config.toml
n_layer = 8
d_model = 192
n_experts = 24
experts_per_token = 1
d_expert = 384
d_shared_expert = 0
activation = "swiglu"
moe_layers = [1, 2, 3, 4, 5, 6, 7]
router_score = "sigmoid"
normalize_top_k = false
routed_scale = 1.0
balance_loss = 0.000112
balance_bias = true
init_std_router = 0.0228
lr_router = 0.00154
n_head = 9
n_kv_head = 1
head_dim = 32
vocab_size = 32768
norm = "rmsnorm"
norm_place = "pre"
norm_eps = 1e-06
positions = "rope"
rope_base = 10000.0
rope_fraction = 1.0
qk_norm = false
attn_scale = 0.177
tie_embeddings = false
parallel_block = false
init = "normal"
init_std_qkv = 0.0368
init_std_o = 0.0
init_std_up = 0.0368
init_std_down = 0.0
optimizer = "muon"
lr = 0.00898
lr_mult_o = 2.0
lr_mult_down = 2.0
beta1 = 0.9
lr_head = 0.0104
grad_clip = 1.0
warmup_steps = 200
schedule = "wsd"
decay_fraction = 0.739
decay_shape = "sqrt"
final_lr_fraction = 0.0
batch_tokens = 65536
seq_len = 768
doc_mask = true
train_tokens = 305000000
steps = 4654
dataset = "wikipedia_en"
Below are experts of layer 4 (counted from 0) of a mixture-of-experts language model. Rows are named router (the router's row for the expert), down (a neuron's output weights, with its number) and show model dimensions 0-63. Each number is 128 + 32 x the weight over its row's rms, rounded and kept within 0 to 255. Numbers have three digits each.
After each expert's rows: "comes before" lists some tokens at least twice as common just after its tokens as in all text. This comes from a sample of Wikipedia text that the model never trained on. Tokens count by the router's weight.

# expert 3
router:146117085048019123146095083098146156099135105166156150163158098154100211078124128093161140209090065119130121162119130094161135111167121123050097144161134135117133161141090138098114123124122103
down0:150154110105081149112050171133158121128153175132087164098072103125180160130104086098163175067160119081107089119200104052110151112134101094112049107124153162164137085136134110092167136089113151
down1:176138165142169058109126116100168206126096164124161154172133160119070089075094142089196130176153149110135133108132109151139122162137141180179183061083099114089134143104138139106093177122115097
down2:178134129108138145113105096155161120177107104092121124129078135092184107116106164106139162127150144112119202094133186132076082091189124108092113126131152109111118183141064159168147086113075140
down3:088160118151032148189153079177129135130128147142137157129133129225161114128124099124101109093120128141128100141079170131114097140133157098136154158077135138136141083121160158104192116165118111
down4:124099135105181176090161101118086093088105123149133139113124100120169108087194126115149119125138144146161128111122177097054081079091169104130170148121157130076124173170147132121128143167168094
down5:173126161068130073164145144152154156115091087127149145103156062117147113081136099179173131142083124163143153143156150102080188112039189143165122153113112139149136047145110139094122158120161142
down6:125158094127102116140110178114093173074106196087136106157087130103172174111165105104126068183080184172136123103094197076141147093152133068174147129168109110186064094105179120136101122145127105
down7:155130110096139163136142178149140115137079152055121083135091129153165130157128154098170068112132088128085089143129194068135143129156158155166201177139113099085080191160144166121061095146155112
down8:117134120161123167161096110150123151126018152107139077164164114080110121146146084132102148143113098151068134126144110117109089164097146122093184138140150159146081128088143145129068123131116071
down9:103077144152169111073173086103117129106160174162117075098156149141127105163116091158120119153142156161118122121146103159194104113103067094149161195123096081092102075093216094129140145154212121
comes before: " of", ".", ",", " in", " to", " and"

# expert 11
router:165115076106038102178119115095170142111186125077080126174124161164116177126089039148160164188105099157127127184139150064078126135142148103090087158142158123166150117132156182136122108095198155
down0:126089083150157113120066090158131145149197139165164139176112045098144150114105104140111110112181170097120077131074122146117146108132218192106175143142119108150139079162127145107091173130130093
down1:132155155091125086156179090177141082134138169170144117173142136133128063112117133188157100142121082096152129121148114088084138102192125118051112208144045146144189096083094119142142154126099086
down2:109084091103159088123120108132098098182132160126154105102124100147091116089114091113163175114098096134175182059173124168139130131190190125183212101119149127129118134158198055140114158157151093
down3:135111092106113092090090122060133159025146130141135194144096060041186138147145109138168183118153088133126124129116166088098081193176131140114077150147169125145112109137110128094108138147145163
down4:083095125130129095112135084118136150077133161162112068144113110143131156106130114159052125099163151152192107125051096156149156159161120110182107106114129084094101157109131165123142133148132120
down5:127140051078174127112169168156156122145129106142110087173101111148112107158129123168163119115172166104159162098146166109129093148119140169132157152124110120187102116105128141088115129120121157
down6:120149143165160194146132130093147087098128177118034102108171167170099141168137165108137161103120078111173165074120138098172139068166196111142126133126086090170157157108162146081135106146108131
down7:102098175134111115157138141196076123139092096097081089183136119119181130149104166138135119150099123184122062124092097113105053111127105185107129111171076136084154151115134141124090086118155129
down8:150173128173147099124144104136124144110158135132139127138105070127117070147153132077112187115094075124135140098156116184110102182108109143121129185123130128104093088168101155152106088136152186
down9:155158121200176182218148082148149122139153112153120173145078124162164074147183145118126137140098133138060154095104099232166122157151101111095115070119130159055071115162141095151135131150136084
comes before: "%", " |", ".", "0", "4", "2"

# expert 23
router:145111093155023093147124137145125112131195157111137110100121108120119132118122130124183127186145107099082120171055167096105200138166215074099110121131161121128139147151134129110128106167142124
down0:158150119180107139200088165072116126133174092141137115186203183151173167138067110146083083115132106105146137155129167147143175125140155147170083100145128160144149134146054140160112101101102129
down1:195087130155170096149136144206158165130155145151148116095136106072156112150141134127111102066069125187091081100117129097164150125117111126140130117152130133113134117158185213117117078145103118
down2:142129117079103094154146132108058171116122065151095120127088105124096128089154060178125097145057132085098132068122127147152138134135144186108155082095092130136132174149071147102187149131156123
down3:181113175165086190120109126132106140126131141128149156133119159061200159160127141135125135140139184150123136159108140102096129181123184147116171132104121108109188143101102126074121120163132208
down4:067137110145141129143136114089148099106082134088133110116133082099132068146136124151065118177121101127118216171112100156162053168150116098107150092094201098141098092114155151171165098122072116
down5:098095109132179106125137069163124123132099132125051161166114079132157118123103146097133127108114153114090075113107103082100123103141158165081169123190146128090102048087084085135132149145116147
down6:137101125135132159104162123137113079102105176109124135127138163088152118171146171115159091130124133163120106141150105156098139070077115066036109206119129147072085145117131076071142173165141150
down7:108099132133179106135079163141176150157107105140102149116145096059146106118166128107124160134160146099076231174137131141146152113112121178135077127111085107142110149082103163116184102113105126
down8:101090130104099172070120153129138167093138129142104127123168135116160102174110123085111122167112136146156151152116100158084096189071099132187162129087159188139089152084056132124108139101151127
down9:186058101125053157116174058117127134166101135113127145109140187159158130171123159126124137157091143138127098135155140118180144149089148079159195165114152108110117105129129173130126147156167149
comes before: " ", "\n", " —", " +", " −", " W"

# expert 19
router:109127082118062067121078114150117150156134194135130123184069107172079062095100122085117143167122073138110179168072186102157142164180212112113114121122145107136177132141115156089188091174151132
down0:089089128151110108118107172158119147133134135083064092141141122137120125140085103145187141134102139186159091115137158073160168074114121130188139136126141192144148126136103173145119097150159086
down1:169121102127098197126072154127116200144109159136113116093133109099151161128149144140116128116142132160131109191143100155135070153123086163146127139125090118081084100104100081180124112155148116
down2:115092136085088192053106184145131134033100119132183158098083093153134083175134047101134151157093149085102157197119101097139115098061164146151147112106157067082148157148102097148178085152154112
down3:175095150163140115144119134134171119158147074103171103183119114065119116039113082190164156142112165135148073099109076121169172133101132115138096147157149151152078172127179098153123131155164153
down4:143163110109134185147150152130176103166086115151138155217086127126123114137097070087180142152095162124229108131118189126143134146136116162160061161108203152122124110111148129159180144081083061
down5:151134147073092138120105097090082183132207141136128172123149136100159094205122165182136158139132163129100125127142173137106039123132073106135154149091154123179167191110114111159161098109088179
down6:131149145122112151134138117172064126116164126142095124138149153104122105144098145180138131129161140087103122106096149120159102152098129132118131128128148136025097189151162179136158111137153172
down7:176150122110164205096078094135136131069076135132130117112118179170103062082134109135139143129121102121154161156150059073089136085078107162128133162142103084131152102074143215106097061106163112
down8:187147104140114134143177095126124154152064132135166108059090176168155120122113114115118104125129151114131123111098064106119064197142102149142092149114142098155107118142052077130154112124148168
down9:152131089129142128162147143176159119144107098159120201156169086129134106115144157107095112096138136110097157106169140126094077089089126163193193109174128137115093187084151149092152121124162184
comes before: "\n", " United", "See", " first", " American", " National"

# expert 12
router:160149130107087077130068156124159159098137095159081124150110180181122141031102073163092136199100110125167128108141154093148150107181195129113120145170155134087118112141137146112173083164122105
down0:120090135124201097146121114095109176083137132124146191133141102099129094121075112152077179158170120153134120122126068140137171139108135148157118098076132153128157043088140174142098121147092113
down1:090141115146134143124107122157097137120138115101084187174157093132093112121140093164129106131089089153151128160147176171154190077164034093126138041110143111119121109066120168079082117125167159
down2:166141080113076073190143121073098139135123136173136113166092101124145076131090102094133099133178134081133188161150117135133170136155109085118059127072097104137166175188124146157123138118128139
down3:142150127141105116123071058129169138124098091187101160124112150119153130065071118113144163127102114132044133174102125132126122115139132141124155172123110121165122151115128068152140180149122080
down4:154079122058206068119098095087120124124121169123166151117153112087169079106150147144205126140077111104127084178104118171119077135146148071102122132139100154146128125154133162177125077163137066
down5:100212122156191154163095130143128118108119136127087132159132086079132104135176174135106125185161180184105087152101118149159086163162166157103153140086095139152094125141130110122107149166108134
down6:134084141154141087148129106135169075102139134119102087118110160140192116064147175168160126124120160180102103138132135052115165171116138136085131091043109076135096122111128160157093113173134147
down7:120077135145100137136100160152092118140109174140138151115146109113145055068110135136191178125150159110075161149174168182176130164092100127114146130098119145099122135151130132104134126104107167
down8:161079116135065166126115176099109128155127191114114127105142165094151100104060140118155119082119158163155119124108071101214162112164124107113130151193126130072144123104144162102119113101102174
down9:154099136131187126181082115089093153085074138081177170184105096100147129063145024094153114170109138150114135163147139219127101133084074084145070102053134150171098099172152145115115149113082177
comes before: " of", " ", ",", ".", " and", " for"

# expert 13
router:158118146077055097117138102096133079151135162111084128149131104180086143126082092111151123151104127153118124160132178110112167160184194099078010134112134077140166159175112118099170086150122119
down0:122142119087114113144186136152131122158073097215155112163138137154129143158095140101065059115159126059112119118119168056116142119127110089082100154100147154099087135141123153137107076134155101
down1:120099105139140144169110166136085094131113113148126079045113181128142194138082117142151101136185128177131114100161137165119172088123125141140194138108145128170153193160085106089194134123160133
down2:089153113184206145168135085094109095081131067158135122079164106115141081154148145134136100070107164146108110104145135171074103136132183119097106133144113124135131125082145150129114126120111133
down3:132166130143144083097127140084138122110125102118121160074131119176086122168136081083094152080117164122116130123187109089100134084096154094084144140095126097159109093158149108128120111106101122
down4:175129145101127128170106081133162087119168094152098104112083142116111125136159154122068139133150139157097111119169154133085152158101124067163104150135171121115166075100133113116148107098119125
down5:190093084126103090159127122133161145160152169143095140196127159088130097119072132127162140082190110131153197156128184148110102156123170126080169133134171065093117138164155202150097122107119132
down6:135105096105180164126068143182124123131101164125078153105094096124062112115127143094113162133099115155157125156113126126154106083132112093169104129142087127132201158141108148119127173153144122
down7:127123081124130092123192126140098141193148118121147149171134080154140125128186176083168107116134145112119154154169140104133130094092136148130123137093151086118174095158217134176100052086125138
down8:109184138108109089123164171182037136133113122110086127094124173119025128116165068118118168146213117118180092159143087151156082034178125136123076175121172102133140119086139103079180165116117172
down9:111123120079079102104099143104147105120170148092167139151176198133128113157122096160164116120127180166154105135144118126163110137147158139166185153156109076220105107128032084127111166198183153
comes before: "1", " |", "2", "s", "3", " —;"

# expert 1
router:142110070061077111129119123120170105125104174126086119114096115187072151087118094154176126187111098143088138165105187104145143147121164107089124188137169123137129109108155123107193118117165102
down0:132091122165213149102123138111132221159093130146121142116135153116123112141102093123173149112132167122151050164133118121102135126131115100104063172100098076090059153086161134126154114167143121
down1:083066108169177141061199131140112138094161135130080130139131138113100116050103110093140129104143130160122122154167118116125123079145105109113158139132119183105110158165142168116138129069137132
down2:124164169187059090086158152140125102112127070183099125100138149101110127161115131106183146075092173090115155084107158114113084098115154125107094092133170112074084130147158105140149157084086130
down3:152077112139118158160083113124129146093136121168107102138120112114077032145172153195183128096102075111121117103089111143049092106143131190130120109096123168138152090146172126169139161138083081
down4:181180163140103112116112140133125100114172144162087151157162121108106125119116105108178130111108153102129135068155062107109145100072172118167139114178141165049124079135109130147157127108104119
down5:111151121129083118125096177113175123087127142124111148145086131170171177159151144146170153139160106138140100199108126155080109166073144127102127168133109115113111119103176171118086134137121086
down6:143160098126156117135082112127110149153101100097094132117121131139142152109125153151137003090153159084113057147159144079222124144106126132102126131146118151149080088094177078130115156087131118
down7:142109100161118138104119089118171095113134137101113121102096141083154169130121141109154108094105161126155158106092094144127146149183149072113107170124130136180119204134107131128149101152125080
down8:113077170164109131138108159135131150080174115112136106092104174181142196122110134181129140133160115124099101173093084174084118104150143103139148110085104085077034119084076105123097156129175053
down9:114146163133143135131106100117134118094170120137096121128116066170167079113088109101131129124125108113109074159122101174131061077133118158155108088103127123132120171123066132142152124147177092
comes before: " |", "–", "0", ")", ";", "3"

# expert 10
router:133122146065081112163145104063130142113114143164112155131110084153114140110035089123139152185150115134050112120134159022133139145162151132098125135164141118083075138134156164094152116087136084
down0:124064192144148084119100106081152144143114092087157136131129096110139131156092139115109128106078103089138164107124141129118161173168158081097126167184099144131101150131069172166122137084182105
down1:123124090119160099133058146149160124189145132069141113117125111067141189109112145095150180139054137084114121151113147127140129174137110090129151103158172069112123113115131145093162073116145147
down2:143198120136120081137125110086140088139146110061168153141202106169130107090119143166098192084104162091126126132112112181059096134075173099159092168087154145107154096110142138156116136090119132
down3:122109128131207206143135186108165156135149125092182099118119125207118170095124120096091035139141140142118119090140148129180168161113143135098055146126096153136177129158113095126092163094100139
down4:167131141103106112059135091144109173041152132146115117113155138089126052160077134136170129111164129091156161198106142127180215088144115067110132121132158138117156141137114125131107186121106147
down5:116104123083216147134163143138164167124119129073127061146098136139163171118149081102100179163134099156115151133142127122166081086112099075121098082130080122114149129101095130066082127111123187
down6:143109193114192135137104154120136142134146150145163202164174183090157118098116156145188151172127096122143097146069118117098069082094165104136138161120133071111138103063094164141129160160099084
down7:154083094113045119127100154173160124113068158055115150116109132117149184165109124144124112117143094132196129092112100153115139135174154147175168119211128163148168118196158082140089129128126116
down8:146158108182092105144112138149132134159095118143027095128167130091161147120130175137141157231189092112150133139096125112117115123110171187072196092084063161135154171076118124086141127134138128
down9:143140137101069119074089053141110095095123149091111177086116079144090117151166153100128142117150141109144145099164116135131126076111182106112107144125120100090183075164084106139097134151127147
comes before: " the", " a", " his", " he", " an", " her"

# expert 15
router:177123098065012079131101125138160107091140128133138114134106074178113117099105081108095101148171117137144149133120174100120117135129151117116129119162121112094137137146115139128166122143144109
down0:133084088158087136098119142109115148109150102091113112097088130155102133127088084101156097097112091185133073146142168107126169173114110098159129101098124095151127134122105055095118195145154199
down1:168143142099078178135172183152141107136117152114145113157083149145124136172102085161129196069110120192152165119162154147151163108126086110106122105180130066184164079124094132123091082058095091
down2:121143126120125186136107168164117143072102130113122098144079025134079147090125178126127156155145114127103101104140141159103101101113139088104133095074076165163120175118104147080149079138171163
down3:132124119103141174148178155177137140087099078159121149113096127144116130137125152202124123154121141117131083140146116098159213107144097117133154073130080167146174155125221176095169106166083112
down4:076089152143139057161119140141194163093106190150102122133189092144089150089118142169105145153131095087105101101103124143099189173080100142155145145145111105165124125124172164141130091137133110
down5:117084154105130088160126109131152081125150106162103130065120161119160114140156132131122143123110179139132120110151099121109158156099033199065139141126121139172107137109098127170130153161134114
down6:098138115135076174138145141210126179140153072123137157150135108137121128143141100110193172150132132153177163147106191125175097154159181129176009122164133135107133108137091147112132149161146134
down7:142097104189069089160202107114128076203133106131100137115110168184097095095155095178090114183103161189106112134095106101045122181139099120098136152132126133112133175106135126187115110141117089
down8:083096156150091148142101127157163043112128154152093109143113160091133087148095088116122131165084139151166150119084122209111122104091159128072099195141133149143124055123060157091176082145142169
down9:130133136183085054065116090154161106103167154129101180139226122090118183102156131173194134136117115194142080078156102144130126161097041082105140102123169111103132147170082125149164091117121158
comes before: ":", " |", " by", " in", "==", " for"

# expert 4
router:131197088091071082142122141086171145130203088133069165137165136155173176138078055151152101169128145154106096118131131089156189123147146120073065076163132094164141129112117117127150035154115096
down0:153094184066156079136127124114122121153157129092129153149181109157109110164112117172143163186164165114062114149160151116196081126123143169101140140154149099143143117191068152190089145110125148
down1:115100161151185094143105094070138163115144144120090164154091099178178192119117138134082106105101123104129129148165143099100153055156112121051114153133122097121110113086135099123121185121120141
down2:122073150136105114093069117133109101119142088146181132130101125126144137146194133143151131134165146127121104171120160096105124166097093169119138044150126137150106102132166045162164140072150105
down3:097129113090150176180132127117077079134147120101058063088153113087091135167126124145073125128165226107178146117150144100135154137094201092117126081107163111122100129083176151169118109143155122
down4:134145160076145163155128102126169138119192145118171077083083164151122139095099133069096121125143070154133072128159111171121158190149107071092096111108142155173126127199146132137098162125119131
down5:161148073163168140087107129091131145144148141103208129135063164107175119192206130187145076156178104164151138175091142164135129113117212143093142116190152132173117151168113168162113129172094159
down6:124093114114132156110155114148130118076085172135137147148187122071170130163129134177143177107130123191081119092150169112136173144104092152143106201145122156122111091174120133119114120115093173
down7:132145150084134077164138191087153122168113084092137123118139095090162159138097072106079112095123132090122147148106137148152166109115165107144142153130127009122158102105122105148151121146105190
down8:180117198156191115159108073077163110132137101150146119130098144150091075122094129135117188128151173097089117153158134122098169069090151103106115111093199167137134138148121185076130129108145102
down9:100147099114175086159080109116072182142087127158106114136153164136170101119125142084142121174130128189094097183131159130141128086110116142138146068117133129106143141143082172158152103156147157
comes before: " the", " be", " a", " his", " have", " not"

# expert 18
router:150154085059045062157087105149101157086145160127110104122101120148090116105060133126130120125097092141099146191064164062135176166147158099106111066148158097144191158183110128135119111147156114
down0:176179107122103106079125181130189144083108138086149150149131129102131082095106120178107139142100109114122130146135106137171134122130121135174167163099066131167123161115139047137150122137142081
down1:140131105125161155135112113126109084167135138133125141137141119160144111162175111114190097111136142149137100079217051097128075075135105125106167115186148164093124196137156108105153125120118140
down2:174150104112175089136150125130166165089132129175147140148079124108145178138176115147107117127151141103102132171099116184135117130143108138150094154100149054141106088085110131121129162124089100
down3:091046167118127097134142150120108176084160102083056132100117103138150160095125133122172139090148108147136149107093102148139126124158137148098164169131111117137151078146116146088128109200082110
down4:144112130168132114146102144096134148119157135083138171167153167081141131120118158095113136159061119100113179084154157075093163116131099155084083154129105075147149148086120142139132073087100112
down5:128190139222151136149076149145140058137143182148134083151126117187145117130161139104128097160165102129144142144198183190126133141207087166134092090171121139162130060127140129083131118098130100
down6:110143181137171046151152180187080099093109124131088186155151144140181120127148074126131155142145151140124123112089241111179163113143136135152118167172156119177125179083121100138146114151092143
down7:101167069121097133153198041164128156123116093138112117123170133101093139129125159188080131142168126145143134078180147150173147138194118112133081118105106183086092107100144138161109130083166127
down8:098113170152145137097108176126141104122137170152191120131123119156204131142115118104188098105142053185111131144196104113098166128158183169079166079088145107106152117094135184134132181148174116
down9:117139167091176116142076131172086085175133096096139118180167143116078101115096181098091085065139148126149140160073179127116160111103109169120086120102174154117131096098137127123140128111165189
comes before: "9", "8", "7", "6", "5", "0"

# expert 6
router:127112114119045105158147088117165123122154128119141160154124124193117127110101085068128112147112040202148166192124110083135163170157189079107114135111112100141184144175125105088105102151178103
down0:157134120159072147092098136116157108112144113140137140062140097136153103152201110071103144155076174056117160157134129178132071148167170115141109132050112154198117173156154130162076218146125109
down1:115175134091141163170101020162154152089129042098100131116147192166153160083077038139115052122157107127108099143152092151119086149129143141117126144114036099165095094126141130154127141114121076
down2:191166167126072116149100124116090134133099176086128129146118111109132158185098135079078119103125062095148129115118135147138142145127173126153099124100136141185139177202096157115129169062146122
down3:179092121106145142093147127091148146119109122110162166098148122124102094139171099080101141091137101113151152100094115186158079144147142121132180101133104150181119148197168161113111224153151156
down4:117098110124177182092059104144154148133189144068087106146116136062147112147150101113099113150149085148155109157058070113122091115164102079106161179102142139133138146172170123081157141148066166
down5:088105123114152170058158165181157103104178103128139114158069097147105132160143062163147114101141126129111154120161104168142162139124074175124142171105160095072163091122138108114094136091111129
down6:156106131181103160122085081104090140152153096140114122111139131104067094119135067114122141120130143080096179158127096124147109141080113158136134130103147130194094105073058163143158119174100195
down7:114163113096068154139134146123158167053154123170153077175123154068115154115211084101117136154201117139082106079147092144141131117177124118128114111126182076053131155131160130081128120101131112
down8:085129106133159068071144097131153230173093085112151096150149101132147138114114112131146114107122075143191106160129139136130144097191116078145166126111073159178101145128082075159060142105126101
down9:120147109184159146137145133143097116119112070103112153172113109102106136113076103125131101123084122137148115128108143112085132125089075094129130157151193099201080137122071137111120121148115092
comes before: "°", "1", "3", "′", "2", "4"

# expert 9
router:157168114093102089178137132162148136119170174160107115142125091134108137087086137099097131175098101110073163172106150114071180189133197103075130126110118048166119132113124106124135085163175106
down0:131103164102122145140176135080107127091111144123145114114122162132139123126152160104106176101140124102141135095113073128200052152091146114100106135116170107102102093097117174150088184083114175
down1:120090173034122172117117103138127158120086150110088135146164110131171168143055143073124124127099105165100169148127181123115126146116120144085162130155153106102159146105115058171089087144103118
down2:139124099144117119089109143203145153169072128166155150147107107101129107153181105166147146133105174137057173100105085146061172106076130086122141138177171137151147078126117112120137161110093110
down3:161056161128135146114142116114098093177122131119166193113085063115107138110156167114118159151165180134142090151147064079172119141102122144065114109118146127115129140069192169116164071063145101
down4:160103091125077175090175190157140106147113141117147190108171147090168185156114148088123143105113194172168149153122099139086144104136107133134125118120132125060159140102093108090116120166100106
down5:107140158077147123130170095166174138170150124092079077067148051119118132191061147133095154092153171098149135175168072164110107143161139081153096122158141142166139127144095125167143132142160117
down6:132148134103149113106049140124113119154179142195127140140119131146148152122124092143130112118122126160128060124151148068134158178074143178072152063145159100097089146109089065168153161103135075
down7:104161137148166124153140099120128148152135148128115144109103123161181119128102111174084131133115082112114127185151041108154105065058172130129176162078123142163107125153139120158139092182113101
down8:133129086124169124108135113077065045095113138130119086128091088114113130112103154086110124121149163164139096139117120156148067139099165135092199075161094146059140128150108162143084148202088187
down9:104145168149096118090124115177157084085103141117109136101178129168089134108142088109115136127122214086121126080136095124127194113041129169142100101110110123137091111075154144113109105121174130
comes before: " ", " •", " Born", " List", " Country", " Genus"

# expert 7
router:159171152097120134154114085132143158113133183174123147138100118124113125083053135149128152191091100160118081191105154142142189167187178132111110140165085099152156135150152116149157082193153105
down0:118144099131134100117134111110210087111115124108188141157187151157143164098176140087085095159110134158183091129187159145192060141133085148150168179053097150111077138131144138148150137123154133
down1:112103097124118154119157082107140165098084093160112165199118120182150136059107090119069076161140122147167149123081097143128112083129158118068134147168216126141092134161084129128113133208120086
down2:170107057169153116113156110194174114116127130064126150097176115138121159136145110087155043102159120129133109154160078103181137095116137050141137113173079056099139124094125124082141137124106076
down3:066063100068104100103117134132179123084099120173177119127072096116104121108108134144152190089145154134133151139140147099067109136182112148112083127091074161159127120133116142114137095110142156
down4:113127040113132128130118127101136109109163111144136085105131204140178143141157199133089099159085152120145159145080138219162116034159094084142123112141178124080141137124042191140106137103093142
down5:115141167154121066059105053143090140117126084121133153107173115110090112215124116094169176103169133112170092146135110109137162172176083122094148121076155165131104121119130098136135122168190141
down6:171069084148123079172098104130147136154083137149157182118166203071063106129157165154177093118134118138065153123182153107124148089127105175123078136095061094132124166146098122123153147135146113
down7:122111103135125137107168113140149166147141116124127121127127184080181100111164149106122103128133146096140115151205216075166112144131109147105155132164124061139126166163082100095095132156109118
down8:145156130151140159139193193152146161118118074116110156123102165161090137115075135143122034145123129152131136185152142185193108127131094161157157168160094091128129128155082097107091159148105131
down9:147148191107130169112177107103175129120095127114079120137139191175086106154127197161091145122155145106169113154091122112126136154131136120100112163106122220138156108125068112126145147178144154
comes before: "0", "9", "1", "8", "2", "4"

# expert 17
router:136159122076117119170076095146149114102200111152110130185119159117074129092104110161150129143107096165128113139080176058072187126164206082103101102165167104156199173125128133152162100136128082
down0:118127112149124151174115170114192142084111135150094115101131140097180124100193108154165149158135168150134144137214148094169101145114149147128134114136079141125093119127173088158168110107156102
down1:067124131097054146174143121094113067135098065109173086134168143129055140074090108141103100113112153188127102139114125148187123136089176166113187165180130115108082130122167167105142096115179091
down2:115123160104126126124161145146129056132119100131203077118060151086169126124143205143132121034085123092107106139160154152133169175102118104090124069111162042124167124121159122205123112139133108
down3:175165158133110130160112145116192095094143127123086104112142065181099122085180156107123065190117154169062070124159133116155163103166139156175149158090163161123089103145131147088087127172206172
down4:092131147075154144100143149183134151154110139141110116157113149152122170108082147093124143178156137123104140097152109141083128187122158117100155141150113143143112120118134169103137112116123120
down5:096143189107196047090139138127177135089116179139159133147218107111123123168163081088133144048139179133092098162116150154126095062118162099079159125138136067190152096182175127157167074083066087
down6:119146126176114197072109096149097113098192144124077120149089115136077186077187125122154147100160128156163129148079062171135109133076108118101118134120134136147160155078188185151109095155150158
down7:108139218179127150173109166119173100145078157150138124201160145100122158142127075142173114121191161088135112153160124084171076101138147141157124106198153132096144180149162129082162131124161182
down8:095158130115204176155111156113159153125155053145088144142126045104125176158134031121163129108157150099118050094134216147095148141147088125105163160155112129196136034150114164165129116128153101
down9:184092145127174205110174032109109070073113088105210126049144125122175135110117198156143196114130091108154130057152134163138158125165114127160098145158116130145114130152073122181098111129092114
comes before: "\n", " The", " In", " He", " It", " This"

# expert 5
router:149163127085124090168078131084194115102201128168111139176108130122090170125149047110121123134094091127137119134092095102158180136171166103129136151115151097090160117106127129143193073170140128
down0:127121168174126160142137174157117113154118140212112188144148126091169140104194151179118157131103190126163126127118128128179081138123052106113133119107147097160186150068136086154095131141142097
down1:111143159107206115125136133091113131142142098120121170118085089158137217161162108141135114119116167106155132079172127144135148081107151082137192078093116129098212129112120172112191090116176147
down2:056179106181115138193157183100089147102181160176176070101119097077170089123157145111095165089165182119183150158130149172092124119076144155190171120107134100111130135116069104174186187071097182
down3:074180112108141087138159124067154129124159094197134112111187117122035192117117127165114123159097114134106069110158187130159151086105097156107109180177120094073119160087096115111180130063121134
down4:140125077121140138132088109130133149117126102153135133190116172122105109141068102176124106151062168107143101140091152199068144107120061053157093192122123117071113191156138154106154200209163125
down5:156145122143064077169122185182103096125155111135126188074135197199148123149140132219120139190149139138151131105096103164116126093115131104116125075124136199152174093105119091124090134153134225
down6:095150133148087172153127141131138189114131143117100102124102101141187139146167101093086104180132157154131157122125144107125162102185105134155113100114148127123156158179092160077157080130129148
down7:165200078157079147045100093096176137144114113127074109145099142083142109107115120119129107106146104076128164100122109094157125128145169118134135122136155103083064100108147182172193131127132113
down8:075101156158125165221119151143164117172088093120100159124193084136126109126135136159132154192126123082152177075141132151161097131126210177140104122106101131164172151089147102074102089158149173
down9:112118086138179134169062136127116108154136158176075148185089136096101069132100191130133109152116088189140096108111104181158125097092108091176133120119170128112080102103154154121136138117128166
comes before: "-", "|", "\n", "==", "The", "==="